From a checkpoint of a small mixture-of-experts model trained on Wikipedia.
Size: 13 layers, 31.1M parameters.
Experts: 112 SiLU neurons an expert, a shared expert of 128 neurons.
Training: a variant of SOAP for the experts, 459M tokens.
Below are experts of layer 10 (counted from 0) of a mixture-of-experts language model. Rows are named up (a neuron's input weights, with its number) and show model dimensions 0-255. Each number is 500 + 40 x the weight over its row's rms, rounded and kept within 0 to 999. Numbers have three digits each.
Before each expert's rows: a language model's description of what the expert responds to. This comes from a sample of Wikipedia text that the model never trained on.

# expert 21
It responds to: Common word stems. First pieces of ordinary English words and word stems, such as back-la-sh, ster-eotype, cha-me-leon, and whole nouns like music, art.
up1:490436466509486516530526516563452454531460517470530450500465449511520544513511502532466468457557466472486465551425546482387530476570542506505584433449546497561505508463448520476466517500530607559437472551534523444522532531575515558498491528493485489511479453481576543548470509570428580594469486524458454473535566519462531525544481460491532507479497509456549485495427452565546523528518497375512538513497531509552502507463492485513479530430432488475493488485560459436500538497514467529540439455560529439472473544580507519482471519468526414511479583470439576444529491543465491583531464506522585521542496497509501511528446554485485568480436494522432557486433518498479460467547487450491467535501477460537491496477492494492563515513475498446498476472470529529541469513498495
up2:482464447450525505526549573612508550511492432504515455539512485501432503516573511463531387538556505457472467515503507503534543509581519487465493528542446440500466469473580481465586496418502482485511498448428517485515487480526558482518441496462506568501515494474493537499420490462513455495533534537549433466518534441549528538514505514470544476510615542552541482526523485583490455462481562484488547526447491508534522501526528536424511509469482536442501568516484521495511365512466530539526438455452432515550546518452423490482517517501535486452630434540539509563486483488520496444516486483546516509483529504528524516540560532490463474502443440470518518488508504456452444515492477455523474520514516432475437473461564471526440536472500480483454454458483509526555535427487456
up3:477481518457485486491449541513586528534537479531505511517437523551470437510588502535535514428480504517516432560589496502495461560588521486505547510515424438491428535503505495542522581518528401393547539472504516575498513489492536502541580550528585467521514473523468508537483507534513500447559505484418495510501483530485532501562593531476517510464447509507462456563501541568487489486502449510531482430509552444468536480520475640553485482477475506510430513586443424476555447459495519496527510470475542509483529555448496453484483429476538457483500498452480437521512524490474483514541454572496529467520540455507542573471457461512531501518519535452514558512577486489503486552488489450489513497526476461494529508438551495451505461518443486539480579505502513452544523571498574
up4:475550499513454526401484526496515508531517525490474433495571580481467503517455522503461483487509499539542520475501443520481522562460470501522413470506464427493530573549566496502535570468389496543554535506443510524450540552461552484526443526427488516476488535586517482521501516482529540522412520465420487479419546549516512499522597534387505515482510509548436501527457543483521520487462515538508453470587504514484421490476501478467543463551507511518514483461485490490555459455441497492452506527528504504536546547467445493499463488529475434510540514421499589502543504511573480466482488517526513485474531499484522484560453456432466486550508560452522472449489482483589440474506518569484522487495550434496534555429490578520522532516471464512508409453533407477420552481502488
up5:489484544512412536532464472478514543426520474497574476450503434536466425560453514457541535517509493424481498447455498502512538478540505538492565498554562525524559454446504515551491518546426469493548563503506500458444521469475596475485515477541475489455512530506492560479532549513500532471506439472446425478452578469476484561484497514495419505465597457534510543508537481538486509465443506461487462496477485468518593508518468456485505576547517477476483416498521517509496471502539438553448532486548518467552444465537470517515536487520544439477528532579502564461448468541604425548552538480487568485533530483417542468486491518510407521541502467446508517526493521520522508578466517538520444495524531542510445535399506496491523465521482468500505531457492509422486524480395429

# expert 10
It responds to: Verb stems before suffixes. Verb stems and particles after was, to or is, often split before -ed or -ing, such as played, found, based, out, up.
up0:429517555403501481527513483502471497510464493524503470480496486502457523534465556466488413500493553481517509512436554573516485484474500559428472526475405503568489580477481507561510490525453532443439549423483497479499483501477468446485463522482511530562488491518542476519479591483577521514578494461521485490493539575472555537495530538546537466548438553507546489486484546523468548482496516472480447495552491509467489531514442449512493484525504437590515547519468539519501448453470476467450551472520494488519495495500658540459468524497577494502500417491578494504508461511549584475588455479461470529540565583519501507463453538519505464530427524532483557496547567521496454523506476488521492522530473472566516543526446476442533439492589592518452538488467459462516520523478577
up1:453535478496480489469428472490461489531466529489562577438511504488561496474451504523507521494502569517515516451564493493586541471524501473544484459510496482535563539477446464511472459530510454562481632535539523534537525529501449550456542419525527549454533427490515514449479489522583535508495471494545516522525435482518531520377444503506468502500508530442483475460529508478551493450465552503515514472532412462492499514505503495529532471496564404448421494504483499556453478470506502540517479551502528523514495505475466543584431506497382485560518458500490535476506492473554491457463565547529548472542459518551485468523490546455512502474532506486468492497553471420493524511447514522505507472474514438504526469552527486407467482472485356570551572536425536553478528489411495
up2:493506551498497571449432531544442501514487500502496465530442491473500446498520569494532423489463489499440438455480480517481481505522522564449514512475514480583498481478502499477470540491525472505546522521550451497398492521528467420582527547504568533526452498552472524528483517423488567524444446496461485425466521475452431499495507498522504489518578530557566495550492540518459533481459488407503502575535461493530498455528496518500551475554455526608445573542526456528520524434469542443502538538554457599475504525555483477523503547511553536452508443562464480450473487498496473512616396560527525445509470571424446478526483516477544488538499495534517502473522459543491493578502583488500471571489541559477491554554513465496523499483472488476546474543507558534444449513464531
up3:577530555440499501470525550523498511439526459474529437555474474445508494486523457464496516585465508430509563491549554554425481524543483537518471487475510589496463523549492501504440495534533506510507535444514566538509531374472470506492515567543487471512530532552519540556529523437555515527505550502560509507576508530432467463435476447496521417488506540508509372532511465485543469482415531483556422490526420450508472544485557418513516492461516498517458492525613498522508488507477468513500538513531498499565469526447447387512447463431570503508463517498507480519465482500500514501494454475542456512562518518535480455549483537478488475470478517507529507508581493491503534498466518552463506505484474446542495557482539537480525495428482535546533508494398541442428434510431550
up4:438440503498499531581470452458515483438555510543416460525506501468499531528472494449490543497517434509464528531555511473427547477450419486496525516448454520452520490462437474513508460525526520507514622488466521483459461529508493476520519472486491525424491488438481495468545517538556528518527525600412539566523559548526476462498467502488487504504593549460530572476570459492551466509488462525469511540413493479605614562489484495475451504537509495521500536489485560517498481542490500545500427505519464534485385508533528497507504482543476501482466503547442519472527456532507364451497452445501499568577513413486513501433528525434534571488467483435498513506551459506502445483521474492468429488404510467506546483447484483500514534494498499505505436510480504545518567475503495

# expert 1
It responds to: Auxiliary and linking verbs. Finite verbs and connectives right after a sentence subject, such as is, was, has been, became, and commas before clauses.
up1:518517523509568517574466497492498528514573448484498528476479518517418390533561526477543470511446476537521479547497472510509496509455451498483447527520448508510480474440569513571450529532573540513491471484568510480509502481465573428473466524512481528465483505568496415467534470549453515526504486526427485566484474498523469518502562440478468394475538486491428452509517499542509574479480430525449440460539534555509450523477447471554439525574492494505551547522493512504486507540489463486457514416505439473404516499591504500445536445482497503498452529515524420553507446549481505478568469500449507566534531559460470545442475500539532556511527408460583544497536485539497478569510525462450494559481457530426531518523515496531451453512483533487411491490460486507437549546472534
up2:462506611529470494455469521461514502553489501451439514532494492436458417555462453413495553535526438535464511513478427530514563518461476454430467572489502539553492513535447528517476469470495504520484468494504461461552436528492522506509570391474427574451427561513540529410553475509549494536486492518544533533528504520530561497462458481533547540474599511483432562460468489465516494482524522443467480462476487483558495589585484525483484437542539499450443453536562561501577456498471463501472545465485511503463433479499464496572477533566491523541497416531492508516527451557515583547510545536453493511534510513504499491517446505566553508431490495484547521471441525541554491416512490563501507532436503519491495467523499514444553525525460519457500458550522504460489512551505462
up3:450558470461584570452397494412523498492492510515484465526448498467499430483495502524410589504524482554484459447543481491540490533483493524502508543495552481458454449474438477546515460501578535458532444487475543426510552524526547537500525511498428524499545531478473566460532532505545529544493491533460582488565530523525518489501497464509551524511452499552520460483494490518559513464464463449498447468496529511442480540542546501487496506463528506462549538465513464514475522535430484479474422515536524509446464468527438380480520541551622514535468529538510442513486437551509453486445579526520486497524494507478462520497515581448475544408530567521494455482527484524458473535591522401486485467467597475509491491504541487466478501462489539483510509543592538526547505547487582
up4:471506484434469485454400491467528534518468485449454489473444463518487528515446507471419469458456556550459516506484532523469505578465516481504470537536488489437544515484458536586521496498528504490535462471488547476480513498482500528453473531513546446536563475588573517511561527557545521506539512487516539489578462484527505499481398563484523542464461497502432484496585447500535499504515466456489530459466503498497480482503491459510498460477438634492498539485527540540515516528460455574522545454450534546456509474525481457495500473613491514461496485564522582509415547515516480490474405473524498477573542562575607502449418449487479541523506519498510477485590527518501471550474471436532531501443582525405466406494476479486522520549487505524525502499484577471516526482485542
up5:452520465502509537594468490494495446521482501498532473537501460504550504545525467548530507470475553520471532459460478456512568530526462528536503422522468428512493478468491473481522531531564456489482494494536548438376468483472536421512481462477407524445441522497465559483520511473469501537490576512513546515481491503456499529536491482523474554438541496433512539550457506513522507510517459473501462541478517526547471567498443554558492492502580530526510510533486525465522419561455496446513483455493536432517486476482454466462497471470539520448438451507473529508562489534444400520409499410600528507497490541568520505551479516529531603468472445575479575532500465484582478535486512458520467496506548487521618521447555558525509519539413444469445489548525525496455556533500539

# expert 24
It responds to: Coordinates and census text. Digits inside geographic coordinates with °′″ symbols, census phrases like households and had, and punctuation following numbers.
up0:543521507475471412402531445538504492465476448523490497496481516525512467458556579508538536611403492468503436572507530502520482526530486491505509464563539517422511569553477481578572516517525463545557541561598502487508525534444473535440492444526519505471532487507472491446509457485500433546496505548454475466485521529467463454484475564470463514510488572457522465510508509494518541465427461487451438497561546490455506541577461514464497517497494495427456511451588464469524416515502548501585497522528492461493489512529489525450517505462602471513526525512470432518537506457498494535486445516497549464528500599498489551504457513485547545501526524462511498509533465487495477479391521543567477442463573572516542553464571448524474478458506506503446505465517583442509533562531505
up1:512461456463489529455493585510451509498453523521570524474463589528480549483507508487503526472592494538491482511475540557504469562483557533483544536488456462449506478536518504486441478502579464392472515502494463499492541475529479483526551470475526561507538471518529566498515505543520530542428582471527418518453545506448527496558520458551472473483537600506459491511481455538518461558475530523523572517557465492536501575486442499386512425508513443467500524472576526589537538472537454470451498539520485450497472517480426470543509422525567493475501441450524543505489558504501489459470496535568501532476494547566493506398481512506476456438415450436541455439446495477565540471486525505432511529479513500487445498462485546499450555512459537437521516537479445495428526481446488
up2:533590554399451477473483462461476520501510490482531515522514476486469485452455485545493563506531431522503474488477531514485514464522479418475575430529479509531496514518512546556428481488449540499486516443514469446478450549485589455497400541477482509495480470448490479576373481511544511465485511433497520496526446501458449506537455495479526444514532519484472488451489520471541476568520480533487497509618474531490601567567487501552527451491582486526491500502569486480520477503529495504524498499489523545510503518550553520492424441516537530472442512518500458553549545519490489530490521520495560498463406504576473478497477482499507435549526509472575503555593489442533477519523453377507540472488480542505513508419458457446481452479481484491490557536396542534512434426478494
up3:500466471524474528504534459453430440497533498477511491439512537476418563476500529480476454477494458495468486460528502440514405506530503489542417468474489469543506607534508508463547442511501467515493466453570445508496539462421492566529443542459429562511508462534558514536546516573456519494484515556518550452524554520461546436453490580522447461500485494501447482504406471553509487499462515527523524507485502542514453534501557533495530504438523512508489500512456582512471550509492436508550462500520550520566490611512530469451530479485472519529533568498490506545572404518503488484548534469436544536558539512501424524557521557491499432476470446537533498523469508488591536446521443503502480449498526526495575533539504465473557544488468567583508511486543503493496542432392549
up4:532500455552445445511467483556493602483467519460492506520497500436551511452537496531524440535497527477494484496473482470458497559524545495526502503537539522561549525506523532488573510458523495487416532517520484580457538499514566514511557493532540466611530438486470548462505553500511450461494431446519530509573491549461456560557570511505451496444504398549474472474544476508495532436529522452511458448479530504447526498496491476474537514591499510541551523533531429538512546498361461513525519401494518500486506542470481482481434424513476484510524574514445568467511467460452434488464516509517443580503482497492592487434502522485484550516463491414567591425492516457499464524463525471463550450476478533537553516556527482477456518504552492507483516550537504514530548550453487

# expert 9
It responds to: List and table separators. Commas, pipes, and, colons and semicolons separating items in lists and tables, plus list-introducing words like including, featuring, renamed.
up0:506497522496474485470453422416517468489519473501487478537479497521517532531504553510541527433531499536431446572490546494469501451479537486504482507543498485560523507524505480501498443475521525404485554415502544482526552505477498460467505514464461532465540453511549546460446495541484451499530504490494462484452402464513577487481471529482475515483474579521438532467517469530507462440508474503472504437510522503546502404495545493515468564543467483584422502492556507485502473594475421483553422444527482565499514513468471475509472465443469483508524511518427488600507507548542507457448559462434512396520452486519455460496589460565481487489539481526525434455529518571531627472513599465514502516473433503525525486442528516530567398475503460478495489528528519483469529518533574
up1:542498468549485515637494595472499528509509530491504545424446504454532469403510462489492524471549460489503545454469548443562432526473505525504454527456574479512500485418532507553488514463516494557458486498493431543426459472498441553515525456539432463563475433564537573545538479471480499468484460476554502509487457484474508510458457525507505523550494550517431526565517489489471502472553416512451537522505544483555528528500559522463515611509459459473490507518540510442549506470503592522505498493415561551441556540615471437469446489497384511518523512561437501517537446450470575479536493450401506528503530483477512530478475478524487527489493487508549441564484500457549450502463492459485482518482485520546501508497554496511527510488524566446525512465504498469480488481538472
up2:519567482436490461504504465496459483484471395457545487534518498548513546416524529607512527542544398455468486449498501504490443514418523487461535574519515496491513426497523529535524527489464564530469522549557559442507539568540480459463551577490477448507543592533445523512519530570555468492501465515538518512501541525476559484478493547507549561464507509491553484510509477492510474514604552506550537601481447484469456489465483497517529548542532480523534435521500493550538545458516508479468433529497445552454512484472480517508537453514537460494462525480559513458538533467493478473538409489513521536485455509462503478485480438534437505456483442539464495538484504440524514503460550586524508518483553435438489504583488506475527514519461453430521487576488464587485502574522385
up3:449558523509500466543553471560448546525479528585515516530479478443463439539464553554508479558479514483511508550510518516538541482568449428527626558509481464504562484445529512518533539534487423480464472503483500524457488476540499555467482388528499526479483481503517473522413481424462562501515413492496525498453520526537541484523453450512507496476467483466514521458519524464539438446496442544494482537460537393459468508428467535531474466485602488482530520557507541526455487500451499554544455511395518475518506467444511495509411494545421453484475550517464467382467496484504511536489478474462561493531577452560482503454510525529530433502563496531504503509493575534457493561515489503493497552472504544506459468461484512405522477506476422499554550514474531453477506447512446
up4:490560565429542501515454445518553483475513488529513499446540508483550495558479483561480557463559553582530536494583493449566514524497440494521469468487526503522491478483482551490560504517514526441466569530486512459485520537463476537534481420503450508519419533480492466502489449457514479489477504446589494485557522469437428482536390504474461500528465492463489485471506501430550545483478492554566400498497483504544429515477534503495567536478588507571475439516492491561495504464494527476483443581526465524469564480562431488483468552543517538495545542446472478533510517495460490458511455522456508466505561542450545439479508557519488553433520479477538517514503565522568493619467446470547495520406557499549463474480479460482531476451411497489517510495543532509498524477522612

# expert 5
It responds to: Title and name fragments. Word pieces and capitalized words inside song, album and show titles and proper names, such as Remed-y, W-ould, Love, You.
up1:485488467405507484498500511565496495527524507514485470540498446524475445542544544507483426506586451514529495491499559520525480504542465579453488437484499496505507525492530497505466557513490499531487609542505422516523487521490378578493440548544507501529481474521527596518542482458435583547495507500459517533559568474475510466490440463617522470518430521508448402505521495503459541507489454530527417507555486520504497537504510552516477538512507517463471474484516401506517523414506460447512504505504573510464407465463536450524435451461534457436469463463483505559525471553498504470484492487493485494547450517529472567449498466475495471463513549488421435522508524532535453455583571477544436481562476468472411492460489528526493555533515541520507558519543444516488520448478436
up2:461588562503443452563502513542501440460500492506411525453553510488512474474464520398533536521484498593480523453527414464508503467481490440514506461513520470590601556510453481553454507483489449529495507510472540469609519526464530485424507505558490493532504528501495570542557436538515545513457527494521451495532494496508497475463414559501515517453546510457543513564476432516501501492485446454489470532549506515464510503539464494503547464510475509512439551520538525490494532464523481430477507502479545485475509542552548543505573533590522506485451456556580499573496507540457527447551480438465508412494529433460464472462388557538494507553442566481412528533465467515449457442541549541505536535478484551536466516519486512515490461493529487449527472455473570472514507477429505
up3:515450557520458428503453506475459484533538408505507511593509426517398452531504456517437533505495472456482464535535534538456472535507454506468488547480520488533542477476435438516537495533518421525495496546470474498438551452475452575513489495510482515478498462525436491494541521448498472458497477457494575544501571484534485443457518525512529561546524468516515483588570558508507453541439569591459457531466527502476479502534576565506468529522538506531468498443520504532481422510486490507558479490538492461450477473490507532513448441416490553401495399512445431547420488510533543467521485509571524529532418489475493490388497497504514509517509491481541516520511523452482563490506517512470507527435573457523526509477516430483507451492540442404534559546523540522433503475458512
up4:474509508559444559473505514473602537497459517516487475477484517539492452495527502543524549496498463492540468444449529564472515493578534536480609510482521434487447498511496535461474489587520454498460539489471502453503473497567465556484473520532482410483441492487507544577556482492488527537434544479486449525489466477473494420508521556493547510436511440428555508517530485488471491505593518484490567513440521499505591456574490567477505502479470475455504515496499517474454483494520558517522494525451497455467466526589550504503382454492498567536420569549519456584554513512514488545479495475525532476520551599469527467528539511526487505470508486467496478536444494501496431474507483526526545500504550557455450439531555489477465559535507518455535570533441382538516446534419548
up5:426529518450523524505531549582483539547469573557493467535535507470476498470462421509470468520550554503528487570505498566465439457523547517495537490477477522559539480453480463574530536482488499563463505456500578440513525516441502488475507481539576487470531434444513532501406551538429454526511510511545523544451505512543496533464530558431514467480519495461508512496514514433514489511512530546475497496496487528504548482444515455509441495534502515467427409542467553413577567538421522477517527501533506450461510527484507531478472508491474418539539471489520470513532556560466465510490531508529540505533506527601516511524597572533500477518462543508516446486483475495529524449560549575506490459537466572478501479552591492464590407523523496539526527475507483467370468525438522

# expert 6
It responds to: Sentence ends and verbs. Sentence-final periods and closing quotes, past-tense narrative verbs (began, announced, moved) and last digits of numbers, in biographical and event prose.
up1:486504501460509505476427465536486567504464432584494435462480568456524538569542493465623501534474499508465490386483484491478545509504533531498533506550564566580521473509493491436482513506466452481457501453537494486504488477535517547469518571498571482545519418559574537444552491529515491534528510487479553486568497507542478483559516470470508469482503448498465519582540464509518506518502437506498484531518483569449593477543508495460456531560454525543435472531474489443493400555527452475432504467511529461520482465428508513433542495482523516461435491468475571551514456484498498518510511505480498479443469515543589475432522438471487495517523464520498427534515459480488399467516457433486496474499486517579542580491533529541524511456515491516607558494431441530536528511456464
up2:497473510515520482542484528398529527417548493501538520514509471513490508480456505451506536577524462504513455495452530476499444530515510526466414497490527476584469465471442524468542527406532521492548444516531471492538510440508530427476484449420469484449539477509477518513481544516515506449480521492533543505612509524473551537541555471512505486506463359509484470510549459516508528469559459479514481511514493512552465513519514525436441549554462510518448478541491436485508558523512450494487491575483550425509517496447539405443557445511524486528486461529508494572586415497493563467424486526494546422572486501462515528513524480535520507493559519526436507504456532450509503466462484533442493522509513522495562530460557418528587474455532495533517509401563528511524502391536562
up3:510538606474516485506479441464477514548466524479465486524505523535492511562479438532475457424450507461443491468501520481476520527486468629498466441517476536536472471430474478469567515515612513470483528522549471484508554541542492463507450468528505528481496503440480458523520538563483531528418511438462503511538433518456516508511522520427518509466459476448501485521532517579452475500454459576460538521389464488488522508458536573594477575526468514500420519537499505500566520441461449479541551453476433494506472525532532543507504508518506480441532429535509533529497416544515532485535532538579462454543545527402529437516438498432493547495466442512510443498573519504505446514496515532509471501489542442483518500496586480535503473514573490455507591466501428488443465455512498
up4:459465515482469494541522483478529520518479401533483474535550599479544440498512440522498439433510526470477465556510537516547486445553568517484482460451471504445518497438524507512541512552526552457542447514587433495486452543482460492542471502467528486467542508497471400469524510458493441517463525533567438536467518582527414475533544515494556473435491478501414456477550432536450510468559538499470492490474461496514462427457468470493465514506448460437500590487432467548477512511453507574477568559531495534428500521513475575481463511491550492482528549534494426559501535528467487528457536490558412472616483511507463625495559527527542496571516524490500544500517489524540540496491497466521478572438504472534480534503468526538511517509492426455485488521489482505475544466480432
up5:491538566455452472513486469532502466486500508449523511541450469535416509475415438574506478582538576457506488453550505477434469545490425527491552463546530513496463488463485563448525539507476436473494519543520537507483538493508457429433541550460517495410480491518514553491473488550531517502503418507464531446532520500465446491511481482511474511457471524393438468508404414514511461509472485583500486554562526493448516549534529492463416517487520475547551484549575503508541579473434505495491526496486499476541549515513422463480529542516583544430448520518536573511446458468550487468607504496474495468478448514571513520475498476536510464540490485537486610544462477555471428457472508513510493515494493543462513509546543491512503534522477558473452576432502515494520520556434516

# expert 3
It responds to: Institution name endings. Final words or pieces of multiword proper names for institutions, places and teams, such as United States, World Cup, Army, University.
up1:461456526468468449544463465473489527458427487503476489575503510489540486563620446568442465478493466522521487497487515473431552466525430462479529524423415544478479472458490510538553484508512527521505583481537549420490468436455504457504447544509476553520490517461492466494479504491488427494494555541506460526449513446505546469503505533511486467509548449547510438472499437486480425561491494530518447481543443569449493511457466504477502510624484399505470454543441487554458491509480473501502530525495485515500455519508502477559546572492527466458522488529563453620450493550478465561494480495489526546504530528563573488472559509485505531569520499509428447563499563504449534585490498477488582563522513457522547466582464504534450484456461517495556520535443504540508495498437535
up2:490493524451530535501457480560439492452522476560438442577488430508511491483439500540481498514479523525509450535547502465564537499482523469413515602413547445531481490470499480519535532551603561486481457426528468566581488464469510500543458390552459482467482507538433529521563471459493480543525518503570519554534473499478456534553505516518464548521512475471501469468431517505544532531481529439482444441496446512570430514441476410520497501554577469536483415432456567437460462406482485488500569539563565507482525489566477405509480445487475501456505513531523511540538526524475581530562525460547500488513493553445559490480483525453486454525507546502536478496485473573456552530587486511486543493512481457519504535514500560508491524489509503489506477547460491506525485521500507
up3:471519508523511544477541493550541512498464544462512525501418505483469520572551444530490521443466579499544441527496536477575461517491523519443394534490508492493486536492442444544465436545469539473484594447533511506465433460499475436512457504496529550570522490564435479436551438539452441479483497517467440512517518474424476523516508507516522416501513534444444523481449472511519494546507565450528430525507484505436538479472515435553503501467495480506552514570459517470466448459502486462499484439537476458597461510468497420541489535569428487552529453550461433438626598548443432503533484519539490508504483529483495481509485496601441545451505569487501533491544465450510437497418547541516524503506536552485534490522473504465463539491482475507486491492528461486478519546537512
up4:489523513488555528523503554412486477480545506502481472504537545513504475542513541552540554499515547553517565444530469468505499519521534514459546470487537513484543473518496589513534449534466567500461482551559494520532496490491488563478392531563509545481510479531524464508522555464527481503509458441513537551521557412474501556486537444505503505520511504489378491488561485580535492571489422560430470511516533453573466509524456411514497438395477562571539486467513498484526511573435483471535487484556527507503517407448447466366486561451552508480492503469508453543443495500479487505476521553557485511463487431453502497519446482501555448495507534489468474486487410490587466561491506561499458503493472530554459535485549491504473495539533500485463510467472505556557419440470485
up5:571555451418560557520427525506531516505502540514502557530575500494479440522515522511482509607522464522477469569493520432559575443509482514529519495490456445560559489488545559539489428504541447647489438441511460491512477536513488560484524492548516466507478489535462477513506534528541510482493478403492422482506471491444421498462459486502518487517515474556591479551532466557441515460551445524551503440475513541498428428445432544540513538479525464541480495468435474422537567506473546477535452562511478491451459533541477495460475489408554478509411504505483454506486475520492568483547506474484513454588501504460501468511509488446497566485499499500466462499508464465505534500511469467502494462491481565579574511508448384522472496508480478521503507529473539472531498534506493

# expert 22
It responds to: Institution and title words. Capitalized words inside organization, award and festival names, plus headings and list dashes, such as International, National, Film, Board of.
up0:438485600472565447464521506481484447536473463511548541514485488514492433508432505425505535520550503493539542463516471483441485452441485556540464504505441507430424486524527518597519559548508506455504566490489481438550513514538510446551539489478566523483406519472411494471454493511580447516455563523495498519496520486578510515545483530473486458558523490547439463474479436463532491556565507471492503512577574471513486588529478481500445477535508541448555530483534472557519514508504457588484513519501464528410494585531516453496499462426508466479521497576494534565535477499498572485470407538450499526484477517495517444501409492511453507473483506470448469498482468475463507523485504569507532489485499581491508547543535397567503495481450575513466550531502546542488527559540485
up1:492533515515483456482505512434426524445497485517434480509489510599430477516494469488553479433457509604490569481468424460517517458500459499509392449439509392487431533551512500540522514495468446546515523539523412452523474423488626500560512522536529520533465515465574469460498551550487496537509502458543547479534461434576451517544522494488496495527474507515509589549534536549523573495452528525519511512496516483535559450476495561476511497505512568484519512533515526406470497511518434522456413525454513449561475484547503550510542508491506449572447529483502480509495488466552558525509498549439483536482494479492490539546485507552451494495495468475563479526540517561549501544527562507526418527416497522521514488492598433460526448446526472487487513458464495498469435472504533
up2:554570477506470494540505573508497495483543510519476493493488570518528528532477464498514474465473516538545549508453573474583480497461534535535581572509514491509509499469548518523470544482453503491410457482506475487484460500459531588484476476486546471435553531488559501367516538522533537515400486469571492511483449490530549475461527557500517508500451500494528509545518490486527438545486462542506553502443501552467477580446577548512443484544509561506453471541552593463426485490498514472447481434444595434492496539515469449489461456525461543518489491401527530587520544462485501448471508497546552495495475485485457566576489499449530491548492495520425549511500458509480479523457465386540523548443508457525496511457578520549489450470482477487521553530538463456457523422475503
up3:521469489499509485521483486544485503481520551429494511450562498561500435496517529446476569468549415569450530505540496517484526433482489534491496440496517446571481483488494479542552484592488496480425518431475536500526552528516498514522556520460448456514454462434476400440562493493602570472511441571540478534554528555438486521486458517503512510475580508428593495474497478494509469497546491467512483507459400544416510504505388496499482481490548494411494466512494533527513553492434479471442547488512525469504506487479511513408557442543456410469491556527518521521497476443435498501490527449481480513560475541539550497442475480601556501482510503490487447570560507475549507439474504499480557557542429483474453532518531471466500539538516479510501541478538530485500508523432448
up4:494420520495399485543478483436459468499493446491507513452523543456504482519460539465503503510498536516457534502456441586482490506460461501466499519520458516508512565439530577482463476530440492512455520536493528510494446524441500490485491483483591493501459491501490515507437488529502487495456486438469499539535567534535503524488570450535509465511493480545525563439494490433532596561540550491519499507522520521466465506526477557540546463542486437567421455511507537489474456613461501521432537498547511398433498552474483501582513540527543546508448554486583563478518560571553504584507520476514573528515511468518395492456457559483519481451560560497557471508559502513491513552496530476518498455472436610402516445488467532537508506527465497520570469567551501487465519485529505